{
  "n_experts": 128,
  "normalize_top_k": false,
  "lr": 0.00222,
  "beta1": 0.9
}
Below are experts of layer 2 (counted from 0) of a mixture-of-experts language model. Rows are named router (the router's row for the expert), up (a neuron's input weights, with its number) and show model dimensions 0-127. Each number is 500 + 50 x the weight over its row's rms, rounded and kept within 0 to 999. Numbers have three digits each.
After each expert's rows: "mostly gets" lists some tokens that are sent to it at least half of the time. This comes from a sample of Wikipedia text that the model never trained on.

# expert 41
router:530446453465450574525391477520524446449517491555496477556469596485489448546434452475454442466532524413462530522448449481493449556465586495463551538540540592461544518528476539590584510454537599417468434527549487540520555534493519543498515519567377509476466422583437542543624508551421602527451536526560449479438424521603480487497465485541529580518498590446511472492542512475467558511470
up0:460524579408441535455564502476485518470488497486458474507528563492458507579358441495506487438486529531497542511586554466499530503525514524622508505470529508567518555626531523525575498568444454411557475529552475460491536532494462480460520477517468493508457421486529469563563543553499609458522502572444405439418489578493458446483482451556530550475397536476500426534424475549599495560366
mostly gets: " Cho", "Biography", "cock", "Mon", " Au", " Seven"

# expert 31
router:589491401480488552475454464549550507461480480560622482502500530479472449507453468586515484458574604445471442559383459497433464517485558438476564475558482507554520506459479564543615536479558576416464408536487495562571606538438484544485535513538514488486482493507495474518572459534470524545432462524573426540519519509568539621551528565469545556481566466421537482416467432459486509434534
up0:409476538470485513537585489526556505456485414518506558543568627518484537558433519424442572368535464486453484497528510524481552542578509528550454422493578552497561470545492592595502498422554497463512469506469475417443513573534526572609424538596569507521487479594603488533551512560513487505519509518465476491597515603476553508553441578498542459515530460485535480540525461546543477453539
mostly gets: " Died", " cross", " access", " Inc", " f", " transport"

# expert 57
router:583500431513493488574473495570542552446537543569509549524446589434513461562462540551439447468582551396478477537521481430588466513482559348500575457570533589561588563587432522548439494465574519460474461518547476545528530511477549534560569518534447478441445399541402563545499480513445551544454480503574480512501472543528471544517517549570549559475513520473541547457562473567524514469494
up0:454495544475532427514562482541576479504553520499579462630411502442450477516423562526484461513488524432522507652452502471501533483531406412482449543397572437498496504526482532513531519570548492454507553455459581481434466512570533532458508480459577400504395567479500556456469519434562560424531523482492414551502461491488527544423538505391454541475514518503570458488591470490548478585477
mostly gets: " US", " French", " Indian", " Chinese", " UK", " English"

# expert 6
router:578452476420429576587398495544499509463578575510538544518444561492500461522432442469516467471592544456483481526467528485515419526587544451464574464507463569504557551510506493580515558460520570455521497526582453622540549599492546548568497542478413509399435463553416562543465473525471534578501527506552531500392438513534511534533399509534510540446468554458534526506567432500461522474434
up0:479440574493460485476435534474464546506488562475507545477491539487553413438598528533521565546544486440442538562548561549540459410546471516466461550484483549478405594497490434328481453555533503482504472519512454579581507562533453639525458636535458529511510406443523559473432530564511528483489488432521565488450522470481527520535511496403421519478494459456521591487517454497425456471495
mostly gets: " one", " two", " three", " four", " many", "^{"

# expert 114
router:522487466478443539542386431543522441458526518574574514531511584497553462542447596438454472463498579451462523462493431478502456487463526460499545460556566550442545507436457526559525449453473525444430410549545487600526506553448564538557572525484491487429423404478400554567496448500450572559455537577520552532493489542561512510445433545503583542457407575476513497462612471484478549496436
up0:500523463539554527587530456518510465375515568483490403529566592449445467460580545483556512460518618458432503459390451500519396598507403476481470584451519438451483530453480399430428573518508501386483532571483476557533441480477542504405529525461505424564518503590488479506459455460541530490545437535508485516529418568514453506464517520506487379510487516480490487551542527549500460462493
mostly gets: " C", " A", " E", " Brooklyn", " M", "C"

# expert 64
router:518525488442456511511453528537523556546561586542498503502449499527498415523508400486504436471632572439495510563482462450515456555585506465451556419483519538453576537488417545509515373395598537492453444488530544518539544539458558539537559544567439495452504508509529606625543462525518617584411419554495463531418524556494531540492524529505505547493473497451549552493486472498444569489499
up0:541467531500475472511546515510534457518469451524463492514563493528466502479483564440499612495459486517485396585404474409498544393536507572465516492487488555499379509507418513484522478514547522500518440507483470589462479491445470492623599483512583546504482535534590582518515465598526437600484428454522550597513526655444517444579528500510522442495402457503493506487521560506470429510422
mostly gets: " football", " killed", " footballer", " playing", " senior", " scored"

# expert 84
router:633421440419486533551487480502529447528524571507524550562501530535495523597483460484461411460523593459458519483449544500517499520404535430398522500597503513556558564595433521485573542486545573529495463489519474579592508519467485549548482538496524441464494500537569542507559479558458545531415504553505551471486402512485529555475519585553588519488497517396575545452510411463486536469382
up0:524365425472466456564430499483501530449524494464452466550489469366509574527526504524498548480456583463535544573504503534534478544486446490555540531599500538483468522544504543558472493527499572534463442508570393585520519537452549507464476507427546503514362452543497513577549593462484447597536503565503564548448498561431382466573513564453494451521411509519540514484546495493550472518384
mostly gets: " =", " ==", " f", " ===", "==", "===="

# expert 61
router:639469423440447518496495512593528470495549534590515526507478522502567403562448506499500457462534570454537481494479488439524429540515477548460550529489486509510547559543490570542565481509503564498476479560529581519490514518459552605518547494565463496460520426541392576535453498516488509481527530520553536526521606462551573515439442534547522532457556585500558514530595366443494636438402
up0:641475446481459485549448487512437478545494556541561478570501485560480495392467487619450490593499465443580464488477449467542486456516545445506443536504440535461482471498569538542514511504507564518518483631423515516557506498474439521531381505467528496489499581477531481506529439557473473415521472418475493489473455524459400448405422541551525457530467574441653436527477465405454493512508
mostly gets: "ative", "ft", " difficult", " Winter", "IV", "ome"

# expert 117
router:586524461456433562529390505522546531479516537507549549533488532498552465549459573509452468431527512448445582529496480473514430511484557446496548514561493480450547518573427517545539463478474512512421421549547503622501556583458530553566531562523499555436431393459361559515540445525454568553455544547566508535497528544533467548486433511550525556422414571462563500447566468496504576485405
up0:541558419570513548432491496522458440498559508506497566552478576537486589527387494477582480434494436571547519557526470498608480503467573573535496440489427428454530473535476416514458498539456479529522508591514503544508546588469513475513464498506486540596606609437558461416478539549512446521475508515453598580426461466548476484556446567499493506482506516421477567524456580581514533576574
mostly gets: " K", " L", " C", " but", " Lu", " Sp"

# expert 127
router:525429445454466515510430507489539461464536495547567486584443505483509497548460502400505492458512547488472566485409465485486444528471531476455572502536491476433546531459473524530561466444575560394477474501543588530509483467508571540502548601496571468459407490560502580609436459515430534565367566570512489526447477527477494557509479517511552569397419567452558550492613478463481549452401
up0:481529572488434546473497433443427438424530534447469518524433423533423475472493585560526504461513475471514537545479490502433445446482458427468478419509421557491512549437506568540460562467470516447512482530531447549458533501488451594630536456503509578511468491569414366474521447468455432450540421486444508563479515545472488575432485453444432476502544584479447390432548569424506566497526
mostly gets: " being", " Ri", " As", " Vol", "As", " Mus"

# expert 2
router:607518518509467568539455471569522479507514555539563465514536493494536489519474503528521500468479566442469504493471503476542447487500552468474555502597504535455590580447416564556529431496548555471511434582495526560550451600471485519576572598554494545407509486546463558519535436564428535544446566535536573546487448563566550538472402522557551511475483519480635560469620424467436565517457
up0:566512469478477546481529403536422507481479477520500457549450591468431526547544405468504497405484505541523444485439533465523484568415553470541640459528504437534552430538504515544507516505573473526467498591469585511521527497541547503579470414473520472538422552552493512448540546554381455579436545482459559442573509522546547578523411480442494534534508517484589601528585534506471437589463
mostly gets: " W", " $", "$", " #", " gr", " District"

# expert 60
router:535504419447460544534445475556571472426517534545503468526496589547570467576452628446443496437540551476429540511513475470531449504437529441486518502578519482466535530489407557529514538473512579472408444553568493584501513550453499531569498555569510503428489394489417530535464409513443558510515518554497370553546517562492523520446383528593529540472490547444540489465536435502432539520423
up0:479399536432513436528442511475442456478482434525415574440469568516603505595475488513523510585522507521486514483442571500500528434389556475557528446449428497470468433517461539545598622577528556495502525437405545587484514420435492489509565628507494464492444406590520526536542551464454462472517427498479425513466527461487450499487535506562477478529578460466459518448571544472546509499550
mostly gets: "sen", "cha", " Diego", "va", " b", "Tru"

# expert 116
router:520371484502479572506415438546535503467516510544534421523499579441517427543453543500459469444510552415427514568461493474502457547492567477473558537616530562491568500468420561541494563481509557462461410537579461616546548513437558564517520555532460536395456468472422518545509474573392578526490587536517470530493456496557498502471533555576503520447546578469557537445541475529466558454456
up0:482452521511508542487452442542450502501500546565542537422493531516458479485503475475535532445502445543525512447432471405513414552512472544601524447551545431474540563499498533442535594446573408387467424487492455528473513556459506553465363494533488496570437615466597513563495520494506524507474511572500536535514563466479565507505447506474530566436498609408443584424468497423412549449433
mostly gets: " you", "י", "ists", " CBS", "_", " without"

# expert 10
router:561497467412388560492468428520472473458464515523557476564437573507561440469434493537494471454616559478521574544515465508506466503571514496474574461545485517525610557427499510551593502439582531445515490507542564557621505557521547559519439552512418519484474495481468605539558410507430545543472457481510539510392530555546587515481480466520580524460490524486525538463536420508402518494406
up0:476499488567561515507353469465522504502502491569466562408500473451608554555340509454551482501399515532475406420552563486561522481549522499509526468554571477530576622466442506540433511458420492461434438465590531535502614495525509513538527542526511496484516510487526465471496450598448510477468541437473540436498549498455514517557470485587432563471492570513497513501589550439452479435503
mostly gets: " ten", " four", "=", " eight", "inomial", " five"

# expert 100
router:512453485466421611516434455556541521474541534589528509541490599507544425573497560490527467454538536434394497464485458467485440559416603467485460469556578478432520547385411515562541564491517466498473450510477470565600532620458542516531507522531542471397501409484395548529512504527450569519471498540482509528483435556531499557437490569532517556465483559458505539470571460510506587514451
up0:451593530558461515468512586502536519456532516424574470466488455382517460543521492550496420457505489584521455469485473495491371479441524528487486574627509495482500587522489495481541477510458496567512504570503503485411457436499530441452477494515481484500448577531438602555561541545431479486489550473490467475453416605476458515477545579487499693419475521455537571470445494506408523544506
mostly gets: " Bo", " Gu", " V", " D", " Abdul", " McG"

# expert 73
router:499383429415442556566493488513532475469522484585523524540440617522502500546417435447480495421491562482443577528480453466490461518434591519439555497591561582529513545517464564538547489506507598431448501545496543546519503548484490513517560540532470521467416459589428529587460448512411544526448487623481553518484469573528466518458408497517515515416447584488515493470549487461398545505463
up0:558454557546505507547521527522440416524479516539479504510472559568603534605529552423555510587487497464445487498496490589527494545504506544578486556454512530532425393493487521471523459415508513567549463542564422591491507555553459501409384583459523504534431491501535490524516508506428585513567520615400489492497492562511449496442483464532457606544460441480445445468438563609452485515529
mostly gets: " Syria", "CS", " Civil", " inaugura", "_", " valley"

# expert 101
router:525501484467514480487439559603547495556537596475605403537471533503538467507446422471478404486577513491483574494481493461562479554459557382480512495454496500439543519561439565514570525452581593448476442510524580487595635599405530546588526541495481492461448475445488543507486453557488537562408465515556451566463530493497597527529488508532601501464526559455555507489537478507510491465464
up0:477533446508463592509455501521502508459388558551467489504463569595458489511569501506522398528397475544405522531530547636421545501388520529574489540510446453619554519464434517535582483478558450501472451459495501550504546486450448464548546515437462445474498439430472480433490468468389425513488558496477453495423524502498553449481555465399475596534483543417589454540500494504495496488471
mostly gets: " information", " Coordinates", " private", " hold", " goals", "exp"

# expert 94
router:551501498475411610568452458549605477460477563525572479552504568504557489549428523453485372455507559449520578467518496438538497473513492466480528492615502514473540567450532537485502515481553583466456488532581460531589548543494538526550610530525506504477451365488420535515497483570450516607427551554515468579424528528480518513454451532485562584458512549473539473384515454433491500514493
up0:496506473462442512571513456497456508469467554508465542590473555414507516572473435427501557447489535518545511580472584562534532560498474452552614463501454476477483599472457521548617535521503418524547526577577514551508510585443603509540469485502480627523473538547380498476506601456557524448488512508460478533537494505461566523505622572468480458510453519472609555539493563589505503477445
mostly gets: " family", " its", " her", "idae", " population", " their"

# expert 15
router:598480416419454498569395398502473495457521604523486526541446559511524505531486466536482427484542527441452523529441515507529461502492602443454481505549514532465540488537397514496572524501581609549477516554554554529502569497460521498548543530565440504497411513546501530564453457495494589472469470556575471599541460584528484511466397532498525524546482475420501563443568408429561610515459
up0:564410471459455464599439523439571479544548534514565482506454535575475562540466553426514508550528479589433584507447539527571505543432521549478457482459507502551489541482472545483559445513625599524513571509466561523513553544583546515645482511533417512563559584542456483500421413570546453482459525509478535556464522497534465455498430465501567504539445527525416468458496524565438572452436
mostly gets: " Cre", "lor", " Ram", "Le", "bor", "for"

# expert 66
router:584475438414516567491392481547549513478532535551545534540502550535577462527431587430543492458533584478452496484522488470597440526480521453467538494563467547495519516388477537587511449479535532495504479539559540629512520536441585520524554523549550534412492507440323554538514406547414540549444538512535441547447524526557522493485480507497553504485487561451517549461583410502475515508445
up0:525588496442486462528525529522460501432530548539493549566480553538522447509502529399509453551507479448500569519500394512553456575559480513484494470564496519494516572522533580530492546406468442465513452455522490484519451477471508610470489489565417453510507469491482568543505446505504648529397395503484407537457564450477593538454448559466394536403446568420546522481600460473494491400482
mostly gets: " Ad", " \"", "LA", " T", "CA", "SO"

# expert 51
router:500479467466441549504488446539522427460491509544564509516492551455486440585402556470527424569490574446469544491496410442464500464556518420533552506555543521438544579525459545557564522467527638474452470494530491552586535552440524511579553574537530481510433490513492531519480474582470518512499528536554452574474345525466512475461432542512520536430465559444573548395527412479551507563398
up0:416453481399419525476511448521470453385502537487540663429452574512477488480549483501577482558591500437472457510518468601457504592533513532482582532554467541475573489450472444541519445437544517531474509465534590563539541544415426545505439592591458553513479559527487495439522456470569492585502439532504555518482437473519575591573518529449471471444563485527525528452451489485531480481506
mostly gets: " Me", " II", " days", " Ba", " continued", " Ma"

# expert 37
router:614462494469489564521509463499547534472559509521581495556456528529603488548431429439504496478557534455446505567421468449542418470503536487368509461497511489520569567493447545548542490440445606585458501543562516555497495513463609488490519469521486525442449516493522601614430447468478537517493469540520523472498475479651574462428468533533541513509528510477566536474558402468384547513469
up0:526505492511495452609503504529483477520510459566490509533527484522450530598460424508623489484434489478474433529545527475569401502483492526487540480455461597588481400448466475485584528453456527507514491474463467450554486604513537470440580513424561550511494417518394519526501501488562437430491601580418479539559397484542459480489481498471519476561463486458398537449479495478630477424403
mostly gets: "As", " Ag", "For", " Mat", " Arab", "Pre"